Experts of a small language model: 40.1M parameters.
Below are experts of layer 9 (counted from 0) of a mixture-of-experts language model. Rows are named router (the router's row for the expert), gate (a neuron's input weights, with its number), up (a neuron's input weights, with its number) and show model dimensions 0-191. Each number is 500 + 40 x the weight over its row's rms, rounded and kept within 0 to 999. Numbers have three digits each.
Before each expert's rows: a language model's description of what the expert responds to; "comes after" lists some tokens at least twice as common just before its tokens as in all text. This comes from a sample of Wikipedia text that the model never trained on. Tokens count by the router's weight.

# expert 49
It responds to: Field labels and values in biographical or infobox lists, such as Born:, (aged, Died:, and the day or year after them.
comes after: "|", "-", " November", " September", " May", " March"
router:498544544508509411537505536558549574525518527546540554488502569581577489466579492443526553557530475504545526514527535491430457485451443521465462519515561476541571455512514478489528509456531435494462454548436468486518526433566565513498530445456501531513545588532549480567458521522539432510500585513540576484558467534539535502445490546506538516521473441537466562501561555485501482500453568475506494484498501514507518480510541460425496546451558524544563474514495522515461485536511507531467407471497531464480451505497446478511497560467469496522537562497401476506496569485477487467
gate0:486503551485564529400528408494511506539531473517573507546400475506518522517408550499496439498499545469473461482513537532465511500527515450492590470501412486459527471544552518532457517469525492500494431461535469533470426527539514530444456549493397495463545502420536471530564505512491543556430473464483539538487529502508407486485434438594448464482450501446536466576497497461502514438506503508532477496495567531444530472488497527463463495535447517481479494506495525527499514494434457479539592538564544460518478463512506494520550478487525558491495513562512515432495527436475575481
up0:506520512579549492478532597479509535469483492469470507507571438409480513518444412439516486532514509547497512513511525531501533498509469456491434462552418464502534476494556472489502457534391460425508496549495510503491512545577489506418492465493508503460501489451488490550488519533467434506465505503520567524505475515542523481481543464526533485511490448550532543481533515527528511547513474539446474539527437486443493435542559490487520470536528514551508537559537442558438500486534459476514486449508394507521412546493478430489550580605448477408452519526520505516495414486495566452

# expert 20
It responds to: Forms of be and have and modal verbs right after a sentence subject, such as was, is, has, would, were.
comes after: " was", " he", " it", " is", " It", " which"
router:502459499447428537528495510566498473502517569550499447509537495474463567473506539450417531438544503529534547471522502550526461532433484529501530523484547488514506463523549437484494533535496524474520488487459514424444538555580543514549489543512448485441526457534460438528454506453461466472442499525525467513396514484458506512474480502470487490565540519454491492494475413455515512426486552554532520565466407505440541443458517542593546474487517480485532479512474428488577498549461513568499460407472474452537558530537583499495509462489576516478476481553558535468502510530553443510
gate2:483501590489525536514564509502511577449504496488578512491368463513588560543512439472498517450544526507511597504525473505482467486550472469515452445489499484532472467457514479535449568534445506513543487573492586512454449559514496559499552465484595506507491480505528557503519467506497506470514496528466485603558485514478534500461522467515427453455510469566481477474520459492515490548567462526541566438536479474570501546436459464472482481448497453429481454446472503427538486477519525490522484465561509500497479484511454484479463420440446581487525454488492544565446503511461478504
up2:496534530478516493450542496533483538466514594514558489524505503507517504558424539464487498509493494510483585526474450481494503498515477482497486512482515553538472494448479505517420510519557545532477463451447566547529474542572510506471488498442607495429485448493513541543473450447529473554553540520458526511484452382503507504588557532553535468483517429548479452421517502480553531540469500501417533548436523482530520487443471458420460502497546485477496423513467509434486398395500479507549502519521549530481446549535495476480466516500503464469456499549531461521445476430549422504

# expert 19
It responds to: Day numbers, month names and years in dates after on, in or until, such as February 14, July 13, 2025.
comes after: " in", "In", " In", " on", "On", " January"
router:527486501455514465492539532482462554534589490524514470518470482487478543435536555444437503575494500418422511494532491594515498452476477506498449453489554435518521493468511453551534462474485473502512495541499513467505503443452520547478539494508489462512533511605468453482479508371506460467481491454533525395543503474524522502516459530490520444553511503539478450458595558512467477547525518463449504479431458503533480485466501483511527560474566451461545477561560425474509492441398560469449451420521521575544441511499503523453546454472524510497463521482499557520516536491531442530
gate0:536498454530538439454470576532561510522561504508493514437383460493560427497481506541539520502478557499458453566565513496500547485517499565507472489520492538594490429519475538482467450514502579541497428543511552554475512493486478458538506444477528463350547465444475489461464470558539544561489525500534515488492522514529539519513524435467516460456421426500419484547507507473529479426486522559533468428505555530493557609537490500509519494476499493511513486492448526540481458515507503486500480514553453463462475503451444431522473539535518504415503466495487517498478512477473467432
up0:522441591494511511513529581529560521428450429458518494487482585525439485486523505486528507544518507581477466437576470492546623472443505540475510487467498465481469475498403527523458497522500563518507538438506424430497481567482472489499474540427544469516550398555512428481515521507486469510472472488478462531520407575551557435514571461464503555461550481498486488465515457517566492498458482522425522487490490494441514580447484533578489518494503457517496481545509465549521527513530519459524474498524507429536483512487516460580492503548459582485500521518533517485489528482468484460

# expert 2
It responds to: Nouns for roles, studies and laws after an article or verb, such as professor, research, Act, lecturer, investigation.
comes after: " a", " and", " the", " was", " an", "'s"
router:473545444540524571480536461549511519444522448464519480473584545509485503483473576511494528509495466460598499505493528503516484480519445536462440508467504551435471515502535496519513466508553534514460476518480422486608540487559455535471500510526481463527476546494544529534466518522406453472547510480483498453474528567458492519508523468586497419539534435445510563519526525474437494518481514488480472528419504561526536493480459430512512460505528475491404447424535513511468510510511516472548453537520524582497596552501520541451400573468516453413497434510535484506515472562437484494
gate0:509524482453494416466516538498462563461569434445462471442533522476480481480451523511475461484570534451563520505552436508535524546524519512528455453512412499488506448527525491561583519487499501566488511497473497546503501527544567513425477522489398438500463502408487453425536442496474565479417502442524514465497567552489531519516498457502517519491522549509513510543556484559493450522527503452477471625465527476478533533484427427506492481498544427485475466473541563532454495577541486466476461473499527487487515427464475468552491502473515561487439495494498453443556468490456572507
up0:516493473539489476520474466500551494512522516480476483530483450552571498547466501516481523439491549577534527588460495519570568483541495466481559498501485516502546483454495516521530610574554501538505504485508457491453485510483579504567478640489535514540446508543476407497523466534499490481535499473477544418521426539384531520468545488476540422433558492477438523489522500498576542493464509510538507558456542539558517526486461540520473516527488459521507508545468480464487466418520458526520511519522547488543533434525556575454491539547533546442467485539438495498481491601515502476

# expert 56
It responds to: Clause-linking words such as as, that, which, when, where, while, usually after a comma or and.
comes after: " and", ",", " to", " known", "s,", " due"
router:503489524522525533497567478560533486516512477443440444523518500552477525450510467493525468515549548515457514515500440483598604537427560453496465490474532472449512468555518434518512461478477539445563568570460554560497513585482547460463470481472529492472575541559448515460503450519527435500514488523592515473554484478461514487536474461508512469530399565439384495483478538482423512529544399494441457461445500453497472541477510534505503420576516558500518465498470554509558491516529490513530538473518488519510495482452442538468499554482550522493476520509517504447511465486483519553
gate0:517482460527443491542466443493447464579500451501483408535539487570441477488557490479573509483485519554480501485466399531512529476534501543509478476488425490602515535522484535561454518512501518504509397473443519569510470508463467472508492382552483476541460484523531542481470553453471483544588526504531482483455498452525495566521531590465504552552507493501457513513453547504490503533513538581543477473535480406476502482521489464495470469476502484476565509466440521490541480481513439513535497478488587485479513555590551500495513474503489420418472519434470461497570542458447471497
up0:522502496452484556506514533485527485484501527582549546497540545442478528510512456539484541468528425468467436439479508439488550441510553532540523503523605506539391467506524482512525455426523523452543523466528469537533456543481531503463492559524525413497513455459602484508460524538509516476533538459503523436537501511463503472536453457525459485412446532460570468443498460562531499501514500507495465493515577523471476571505535428539502474510483455519463505498496510453457501455513493412467591474485570564533540416568541467502561450545497544479532493470480554538495547551509554458

# expert 46
It responds to: Function words the, a, The, in, by, an, typically opening titles, list entries or noun phrases, such as By knockout.
comes after: " is", " of", "-", " in", ":", " –"
router:490569509563543533512502514478527532489451527522555479526517492558522400575555541528554578532541522512500463482438486464467448463423506491591544483450536482462498464493491477446564437424520439509472535482541444498468541500530503498504525568545555567479512468497529499541489507559504511511533545573491478571471509484473486537457526483486557577492478573529507532492520481461443452508491451425535454553559535454467466506505500462515557453457502573588514563456458504554467519498507408521552556472479506513424561538467484487493489543455485535527457515574456513510532529436547488514
gate0:477530503517563488499512553501565490544517544460471521477502506491565465471517432533564404502429504506490533503507548480427515479565558454539484562432560462506600486460496456444438510480559526462450451555568464525551451498497524496509551428472529445545542531518486473518580487463485483521475484533496519506534512514508475498468457480559506506531494521478471517603432470413499547496545478589515504532442476569521532462523465444442484487487487489423571489457454508517504546564581505581464548507488455569524555451456504532427535459519472473505499447524479505544495471470484501477
up0:537544509434570443530461532474493524447513477503544516476459460592486504486526398488509531507549495535522500506591546443493485572569490471573523512525556415532499514536485518487432491533520512447473555499484483489548469558504540528548589552426478489551540590553525472495506488461492520527467518445547446519567557540467499471495480523554501431478451470450494512525504426490475520448460480502429456451487501458534515466511503538525448465541493495480474468449574534543446461519473481486547477463504399557491467479462536542413525456471475472469483461529461466478524449508400526504

# expert 37
It responds to: First piece after a line break or opening quote or bracket, mostly wiki headings like ==History, ===Aviation, and "R.
comes after: "\n", ".", "==", "\"", "s.", " \""
router:535461485458545507494457478487515468469525484449506396481468543521500495371515487528527497503561546488452521553558477591538555489526494547437491524534510467459489449517484515511518516548512508465433469503501557467461453507525454548439470498484549481474502466509574527540465499391525557463576544423477493535485578494469459538522538474517499445541579488457465434503430552462471531534509467457511567496516493532589458484494482466530552502478518481458488452535496531464575460513460529502519551517448495436565534394562490439505538528491484508479397463530486528489508465479455499500
gate0:538549579566560467433488521561542484449467424460473438517520505503462493488546496577540513563485456461508489514542439564506570532561469549507506544577505509500505544456504489512521555455404485480484528466543450499496562465524490487475487534529495514497579455450504438576559514505507521464497539421443527430522538517525498579500503454506546494525555437570501538496484556476521490482551495514572517524547497474511479480441509492488546472531468580490490425499457542501464480491438480530455482491477475532508524492510564478522470490481429542529520622504487522459464437479586437556
up0:493468486499451538520575528444489490520453491534559471418487486488491515483494495512505532526563462541544536476546521484411510487491509464542580455537504505506501565537518486465560516529555502467483488544489506466452491535464520543424536525522489551506448581512499549495448431576511445407495538477574534483462522484436541588477507550513465465555515544483511455525558503463534504541528518459513432536562539467509525533486452515473504481500482455504462512538469506618475353499478475512451550454487478514457542505519574481541541481451508393512461526470520533510551437532503563542

# expert 0
It responds to: First pieces of lowercase words split into parts, often abstract or emotional nouns in film or plot text, e.g. ab(use), res(ilience), br(utal).
comes after: " the", " The", " a", "'s", " his", " an"
router:500582507528511509496502471485486480476518441498473558514530608477449458501517535495479555464465430487486512519439506535405503464574483461517541519542511471458507456467583444501472491496469457540546473518498509542503491497499427506416505529543534593524438402527489498503491514519469516493534547506483509488476483451509544541498507487578482471543557461476527478571433549576533542499487449476488493543517526494563452442466494486451514482444548480570476476474574413531588488490539549473494438550502431518481544511509511541528592564558562468501450459553535459522502489411503530506
gate1:493455469490508465558415554546491529530504550442500497496486472546475471550506463534516512442529407564553450504547445478438496463548460533578478492569447492511468587494535467511551590538540441474474508525400465436491571543417515502454488515516559587499550445508472489541509522480511491505404525505507481458505460522569565478498483435580528470444525509529539540471496538552507483481575507586498499518491526542498473460474517540516515556448474589515507496471572484527524420539555500478490483495506505470513503565544465571482497525530486525499509476510457501508419465474494530526
up1:512400429487533582493456533496448471517529628542475498470523474507516570459501468557470502484496503581613391483508555509501522510504434503496435489501520547535556509546463523473550458498517507523499502448547506576476511519443499527532558536508524495497488520465497518501492540527487443463531497509517466420595521534431509495521536540496426538508501512515448440470522513478551491574514549520557465475439428509437491551510559479535506503462463558492538488553547470458519428550415437440498517441430478496513490478449488518494484559469443480492522493474506557522561477489484509473

# expert 47
It responds to: Subject pronouns he, she, it, they and him, mostly in biographies and plot summaries, plus kinship words like brother, daughter, grandparents.
comes after: " his", " a", " the", " her", ".", "'s"
router:596571500522461461546503505536480503508577471525552466500472504482472479504544485494480479439459425507468536468575515479515536472569508586509463506561506508510476507483459450540501556477548495515468396502537470515549509472580487481546495494504469561554546463515419543561474526541523447533498477533544462478446446558480486442530509480544534496556482456543483460537424492516504532499486480531487516477554483463498524492485586545461510453500571521394528459543525441532536523471573571556550522500550519488449530502529521497492486432633508498543494462578443457490519529539486540470
gate0:580417575495500509485541497498549514487531425490494561437461508532477557541478532521492470474461493504431492503513445546517494487487580564470484483545499514471552427479446511517508475470381428499582523510522426500456479545548504487488543477498542476505464477558434598469533552456519508528570468550518521496518469471511533604440546486519525436573481486532524468474474433562525541465477517519530592476542539459498476511496444597528525488425493526493491483492500435503464533583506492503517504497503538525452533520433491464492475565537428536495541475485470482482421509520485542495
up0:516427500512463491498433481426491509538446449519482568512465452494552470583532471547549484522483507479536528474575547510504524530507494461502528500477500431542587478523577513511495464490486509470507497516501503536519498515516432535435483487555507481489528440547433462472587503523468466490433515512404560454538434478505569520566428534492468402448480475498496501459520570458477476558474555545491472507385455567490487525531444507450497549502478517471538513511543510503452443443431480466502508488416469504512499494539481463449572483477520426530531536552489465416566519497541495554

# expert 45
It responds to: Articles and possessive determiners opening a noun phrase after verbs or prepositions, such as the, a, his, their, this.
comes after: " of", " in", " to", " for", " as", " with"
router:561461430483497511547500507552444515500474478481561417556453516481505498516531471522566492552505505514457522471588503548567507474475580462516546510538535565539483491575506540529545542523532482491484378488478516542528463486486433489490550512460446524567620512601480488545463448465494507552488489481514432539448466521437529485567532578545534521546484494498497456489494467528475480489506499469486536517533482499505428485459538472544488552483546540524469564522501491483561505451484551510565490511471537458477461442514595495542519516507510535517466492488479521589527475524370463532
gate1:560458451529449473459570532458510530465488537505491553499470525536476447495484492515518586430530561502470552474506483530483420525554504568516552480427480543429482475526500522427483563510555533416412559470470580501536461530394527498451508458515460477488387461516545500499443525537506450504468465532485503536474522495501497529538488500502500427522488471469483506419528468477506535548503444501479491506576491442493499548530511483543445559458510485488494512456514538506488484516519553447524409482495514524449557475514451496459535467501507437533526471508479546535528508475401381439
up1:531534467492564480477560460548446523579448544536498498507471545477473499438527468548540543503570496475481523558492476454505505479475513530559541506505483489530547608485461547498509508480522417462515617490492473496467530548438516535535527519535585464481481539520426500502537536490546521544414506440514501553526509518487534539506535518505459486550478539570468451506538498471572535506505484573503514423529493536514512521484544480509486450421459505568502484558518611465475500498525474590505413528527455536517520520454496504433451506432435553481465480525546467439492470476581558465